Weights of a small mixture-of-experts language model, trained from scratch on English Wikipedia.
Experts: 32 experts in each of 19 layers, 48 SwiGLU neurons an expert, a sigmoid router.
Training: a variant of Muon for the experts, 8066 steps.
Below are experts of layer 8 (counted from 0) of a mixture-of-experts language model. Rows are named router (the router's row for the expert), gate (a neuron's input weights, with its number), up (a neuron's input weights, with its number), down (a neuron's output weights, with its number) and show model dimensions 0-255. Each number is 128 + 24 x the weight over its row's rms, rounded and kept within 0 to 255. Numbers have three digits each.
Before each expert's rows: "comes after" lists some tokens at least twice as common just before its tokens as in all text; "comes before" lists some tokens at least twice as common just after its tokens as in all text. This comes from a sample of Wikipedia text that the model never trained on. Tokens count by the router's weight.

# expert 1
comes after: "\n", " |", ".", ")", "==", " ="
comes before: "-", "|", "\n", "==", "The", "==="
router:107162111147182115134124115115102149110119133142125137127124166108170109101121155164126151153117149130118091134202171099117158126115093102107122090120125139147149153112162135114120156137112146138157103102137071113104106180130146088142159134181132101096117088152103132132095108121131156143184124152153143129166104166126149094180128161089144117136109132147103122113095095136144105135110124124165131118105116118104114100143140129139107149086144127098121124109124128128153137097108128153138104085108109120113135105079135192110133142168179100122104111124104139146128136127116148108107103166103128091128169125125099152100104174149120118141116149142147134098118150156134100114146103165096093126120126077134134130132142124095124108078147162091111088151137143156135095162087131
gate0:147110078109106122098119083081104144138124122103168156100128125139174165140142119091152100160100157143154152109135146114116111118158131139124148119117095131179142121153135088159087128138106136216101170146115143137134138149149142129104121133133125135122091132151084162131115117165113099105150092095105118101136125127142167089142118107138111109104135115146153129164131157102132093174167081132079155141117135131144126080134122124151099121143140060144139074137094128126110147113149142117131120121134129116105151162142128119114147147124153113123108158090112093142128102131101080117098123163137119110148131137121119150167153134117118070092096109123181137110113130138127140150136122128097135113081165095136135095121096140114085099118092142107114124140160083121140170119124160
up0:123113124154143104115160129094115127139111147172119158118146124136133154155146150081125141143129116115081135105160127148069113152165135143117141122129138108169140109114139135143108108120120118141150161155107125146111178174143097096133160129162093131092116103100115166126097131150118156096092164123101139182103107124112148143110099145137155101099111085107110142129146130123128163172180125142104130135100126073166115086133109153161094127117109161119141142149109135144118120136102117140148126134153135128105136117173090088115154156074144156096174108134145147117144126119143089126140101117129138110105168138162124155139095115107169103126112128184118111099116155136152166101082066150140111110107132139133148087130108128185118089143100156128124140098158117112125160170094138
down0:115180164086153107133141115149114082106112154118142138139103112131081044073124163137108126152153141077161146126114136133120135139132135132125162165165128129142148158132134133133103122098178122087118140152135140162094158144070120120149132114121159128132195162161109180113120113129109152076123147122164123150129131107136115148138153157130180131115119114117129117114107103096154117087102134129117132129156144142089141112151076140131177150139119129137140121152112123123136174083149146147144167101116103125100127118120138150136121119129168166108094132092152142162129135098093098169151105147113137124098159092125131098096125121142133163123125126123113116105062151132094127131124087128167162090123134103123124149128133137165137098140132145136154098099139155094155138150145152

# expert 29
comes after: " ", "–", " (", " $", "^{", "′"
comes before: "0", "9", "8", "5", "6", "7"
router:127150139159158118168156148104109127137161160172130141153133114120173124105102085168150128143143172075140096140116139134141106163111077130074100130123124143138151145132114146093145127129119135130135111106163103141114116108150110126123123147103130124085115143139096127092113092118147152171108148138134149143131095133126156138147115113095135103142153149125095110134134152111070139132131098113175143156133119149092164146162109129116148130149141137128119163062105141115148077150124143127123147130169152105067174116132167131093135123152150141126184094089129125147117134147108170128120127137088151156103184092117136162127141127141148105108140136157140124165117116144114085146126122158082111107141142107203143116079113120129140106091135167088152101164108145112133132156127130
gate0:150151157124156129130127117065130078113149148133123169112153134123101127117154123077177142113121137158104138158137140118156117127135131120116109160126148128120120118126128135075129130113104146127118124156158086138156120114149128096134159123132073091121133082154115114175127111148111089124125112132120121150133141124111143108158110136084137110084100116119113104097134108168118110147148178087121166127116125114120126148167066115148157131128175120109093099093133159099097092149149207134157098123169118089163185109138138150126105126131125143134137136129132123120144134129106116112143132147106171085129104107155170151104111126114148110170130155138138188121133148115118155139110104129149098106098142165157128126062080108136147138106147140079146123120115170085125129144095139
up0:138150127139100106142115121178140117116117146126175097140129124097096139149166133124149116133186129145148159127149091145118139141144074159090128127150135109095127104103095171084148122121091130125160151152152149133111113083147107120143142174098170140124108147105102108105135148114109123132143108144113133105164114070120148147132160147065177110122131139143123121135160135151120144137194152124152088109161140139130103116126101161124132096144127092102156161099132154118106112142124104147129134163190132125166115147137097119132085099117136111107131073110135094110100169107146122107134135122137140121093156150129131111133110163120136109150160118133118140163098131152119138095092124179113110112125071090171127151113118114112124153142089128156107084110179118135130156134081098
down0:137106101094114135126134132107073118142140097118161147152116150178091142116095161112142104136161160127142120121102122096165155148135096155124157101134126141117104109094126165140168159116136116131107113099111130137153154155122118159148119159135174142106114125125129096115138145079108102103168144116141129081163155188193122108101171126118106166110167132117074192122118123136086102118112167106158128098125114101127133107164142124120142147152123118131106135158112123128164090109097096110119146132108133117162142150098165133088128078124116117100118131106114158138121150128127134174159107134122129131122105128153083112172070126106135094145138121162136132143141134170144108133162150116103116123100140156115129094146129130119107138135082134122154142110115104153070125162186150

# expert 24
comes after: "\n", ")", "0", "3", "4", "5"
comes before: " ", "\n", " —", " \"", " A", " +"
router:125166165174155115173130165139127145112137189170093123146161173147133164113123143136145137098152125069112110160117112108131161176134109122085111099091089141110140170095129109121146171149139130108138106102177113138111120136100123104162172175128138088085166151170148107124133128154115143131148127148122136128119085117125159123147154107136153126142146171117115129131119155141150124109153134148157161107104135135151137146161155098078113118143133135124106150097135107108144077117146130146129108099097100123129115123142109142097137136130123111128104115098107197132155160169129153161125132146128122119121171120154091131115117115162160109130135141163162115110157135123115154120175105156133121117087104114131101140141123189076140100119185134128103122137142104121114089123160131
gate0:140122109179162104123108154130142164122122131113130094169129158122094127086145086136150138127096135169131154104100145112154126095120139126141112124138138128103145137143116143133114144069147122150141122069166114159158132125142140150156134131149159118143137108082136108078153074117106094108150138120083115128089117162115174149081163134086106109117105137095106115168135145151125119178147127108145132131134091101100197128134152111100166128134167139111131180126133128091183154120094143160103169124124138134135151153130157104101134090119125124105132110103125154092070140129170083133127117095100145153127134102133088111115137149125144132107156157125115113090143109110155154136144101113130166141088099163114149159153105169142129109146159131151125124125141129157158113143162138
up0:119155112114151125147121117103145128136138165100142106084161164109084159153122146137140135155106146118155085107182139113149155138167095119102127086126143145153139095112130146112153143144131156125130083152107135114103103095156134163112078144139065129149176149124130142129124142178120120147146119127104136173107089124097139107107154090166165149152126135110132134147140126117111093126166151115098118109124128123069161108107147144135134149136076086105127105162106091135110114109133123148171148131161173131095103131162096172129133127114138143148133131115134091115165098111135114163096099100155127126127179125122103085135114131121136110109115110134146105135115143132130107128101149101139131082140109178172102099134111119094156163100113102136149094109152189155156092136115154
down0:111100114085150121177099108150115130177139141074141100096147126152120129114109120070104133109141100141140167141094119149137123085139133131166137154139125142083127101139174120113158123100150132128122130107139161138131134125108139052078131124199087171093125078095131119141125101167113123151144129132123173137164149077151128141129122171071146092114126101106117131150114116161116139130137121130123129148113113105132094106154095134151113109164143115111104113128113124145130087132141093112091143112123097116133135100149159107125112152116112162111100141132112138093091136125093158171101145088150130135127103120120153152098114145172108106141116159155112152130134146121099142151136119118123152152066160064128128112122096121126105151113130113132145144116094186115109148129105099

# expert 14
comes after: "2", "1", "0", "9", "8", "7"
comes before: "0", " |", "1", ",", ".", "–"
router:109183161175169115139142108099121092120126152157158118110145140081153128105114138190145126153096138092143123158107141112158147128087122140118156126130115160094140157139134106111121186126157106141169087101139118144147120104136172149121167136149135108129106136146100143147114126163168146187131168167120139125108101138116128096177097149136135144152131127106123145100114134114137115091156113112120146128111107117153125178161119120142128144114141084120089146096160135091114131135190127114148112095138153133100134103136165129115137095136176157100126133085148138117135116162127147188125149135100129126132138076099143182055130156139144115111139123158121129123130136146141135107092128119140161087121121108164085140099101099114125096094125152126141140147092131147121104142131169
gate0:095137138147136086126116142138064115103101137115104103121125112112108127111123142154117042142129110130096157134146103134114110121152107118094132115130088159129142113132121146127099085110119146190133131129126061114148129136112153102116165149154141078102105123109129118092126131142152110123121144102134160140136144143142137158139161114102104124154143083145136189087114080129075099150117113137132121101173124122133131116127099093137123118120098078081133125079157142159107115138166107137160089126143104110113141124167106133139140134121128142076082110150156151115118123110088138135134157128123131117171129145117113159111163131153145100152151100137117123132105108154077091166145160100144101125120128108085119129142152147087114171126149125184111107154093106104137150133164158
up0:143125137092151104145118134117124148090100131122081112114088141069137104112139110159152151139113126135152141141154135123144144134107139115139098137166151153120159163137149113106114126141113122145166160110119100131147110096151150117101149107101050117138136144130120142145145128141147112121126145137085156129076121133068096131140111139089091139133151116084133143138114137131166092142131125162114158110152099140123134112105195115123124148111158132127122143113155153142071157098127156105157133128125083094102119151148105105113107113106157157156110104134074153086130137139123169119148120168157149125121136083127151079207154171174145116134138104127149082136154078139156122129158116120108142113118138131098100089103123134124093073109105114182133135124138121110107117133115135
down0:120143105152131096113140153116095158155120128151191115098124133138126119098105107112142097094139111129121151127111151139124106139160146134119120091146128173090079095157158175142110099094118141132143146123158106089124171167133111127107119125125151116131101110115140141121103114129151144069119136126132143117114122089128123110158191141117135162125101134180140134107159137137123139136095114069153106139174159112114122155122126075107086148158101119113116159113149153151105087140094105107129101150137096150140124128111103121097118137090100168095117116113177117117127116108121133129135154160141220103081179124137141105121130151120156097105129120104152112117136107147118145129136160115103118104136133118084133113112154129104147191189164144119143115111122095127096113113090124

# expert 11
comes after: "1", "2", "0", "9", "8", "7"
comes before: " |", "9", "8", "1", "0", "7"
router:087174140115144121144115142106119123105132154114134111165119119112132130107137148158113127146114134105132122107128146147142110131136104119105124118146103138087121169126142116122133151138121142158167098120139048120165119119141118116169215126100088106087122127133135153147097121148163167132143178156155159133146127152073145126173163152101140140160118138159118110133093117156134133121148085138142125127149091141127143184140148119084099111127131112144115124116152109119134100081126157104098092114158120107050148085128140134114124142136129129148147099098132168131097151144107138130093129149108132122122173116151094136129131148137095100117141146166129181121127134096106113145147131139133111098098147105140115153093124153094102073099129155164102138195135168140149134148148159
gate0:094159146125154123120147099109113096154155139102100155118163147142162096123140088115131107149154130136105158161110169138163105142113165155128136149126153153107134128129131089103090173125106119081090124130102123097161127153112123109127122120118118123136092119116141119110132124117156137102130161111157096162163101140106157114115130106160155145106099118117117090140143153126100131114099151119116128170098136153069130097120107143139090119131091090164105128106134152137154099108140118103096081180163126135119101150112103142151135127177114148122128131082104146132159101123118141121189148170160141111126149123146126099135044128085156114168129115109128197109097119133134106115132096081168107121176134118122147129117104124108135107081142121148108114153120101090143119154093130
up0:120115149130099121141107096116104099101174141123124157139126141156087077123062086165100100135129100106102126117153099082112158139104127125104139156132085138110122106137142110103144134158117136094119135130114126147101104122074146123122125150112139147107107098163100160152111102134140151115197150110153165143136102124114114128162161119076161125126120128122172152119132133138105121131147113147115079092134132111075170142123153105167089123116129063105120115133123103121087134145136123057095091125163103121092132153164154077145144111145155141116097106124120091132166110135153123123080119148128123128083126154137121156104131130153143148142109115148150147136138166116091135133132112121143160149103136124146087092131152185169096145136150139148135128113167134131146116111132161
down0:112155113083084140134097094113180143121116119139145163123105101109077090157104130120140152135153116101127143093135142139154102096115083110115166115070128146143142135127106143153112119116111122142154132100082142085080131126141103156101092087129100173093164130123121128175132152120143152116089117168164159132099086129121119121135133174105086122118140139083113106150128103127110146126130137131141119139158128118130147097125197130111098134127134140073125138151119127110149095158144130125107144111161113136099127094140150091140118119096120187134143172150136118135114119138142110091088141116166059151131133151160092131066128158129138150152122138132155121094120136173121094122151137083099095128128148106135125142103097127134117123129163128117134133133132161108092089102093146

# expert 10
comes after: "\n", "-", "ed", ")", " released", " born"
comes before: " the", ":", "-", " a", " his", " this"
router:087105121136111116135119114117126122135149109129165119147096140138172081097077146113180170140117151135133140116129118114133151126114150079082144150111138147112144148135149122135146191080102135106141113095158095116121070142114150143167153159119085130146117172140132143148100124132131172155107149152127101072129096172122104097133112123101115125156130150102132137098111155140129081152117116087131166123150115120124091166156167113087121154132187149112115166137113120098108126148125121141124137119109112095109199092120142137104127129135168107107149085098107145129147155144125153137098112139147118105104138138148121159154145100182105096101131120133176123102111139084140094116177155139138161112159127119126145129152137119091122114119140132081125128163107128165142110122157144
gate0:173171161112094115127097122059070125126123143117129136137079127079170082143122136109134115147110133116114114117107152129130113140128097092109140159122124155135143129107096172152165143126069113119137104190152050120154117097158151134118144133141075131121127174151132145145143109138129126135117147145122127111138144122118121124119109110109155141160079119108148113146083120131097134076085125114104142132109113103138134086142173109111115164168139120133102137089133139109156114156107158138153165096162163129167123100127141153127095163130124122134155118129142115134153113126094140124154133157119107133141111109209108128137123146142098113126107135134187116129149134132114086105125131140156124116135107125105119180182069129132098130133154124124099145131174151138142121136147124
up0:122120118145106127162134130110161099151119120145076139100092127167127120143130167105120170174084125123123137127118142138130106167178098113147140080139122102113115175115129148119142133136149092046104100146150123153128136148133124138120067145151111097140133145133138108130170150126081139157130111114139138157150120105108140126149138124078098117144136106119157116141127116142097156080133146132100155147143148144127114146139071066095059092120136110114134134158147115168133129169123137138139139112161136136147122152126140095134157124116118091104111126132118142161102090126088185121122149161105099129186157152155154118123090149125121116110107141130159127174139138163106124176157134161157118131162126121148083125148125114165093163138113133096107135095124146112121171147111133
down0:096090126155101116134102124107135123111119110132127089135095131151116104144158125106167134139139126133156137098114073118093131124148146159100179132142124121141158133144129169112139158127093137121124134151128121133113127139164102103131126112105122125120152147083166121168093135114130138119169115116138098170089123151148129153116136115152084146109107107127146108114135100035124110138120133166104120135105145157137141124096161170131132131141094089159182139134137128078095101100126130154109115142113126134163126113116100138138128089186130128113153124159146110130130122108109119155089118133153128093119124142157081138152149129087128120110134111122135154163102092140145092076117139126142087119148118083128153155177147172097143153177163064112106158134119138095158117084081103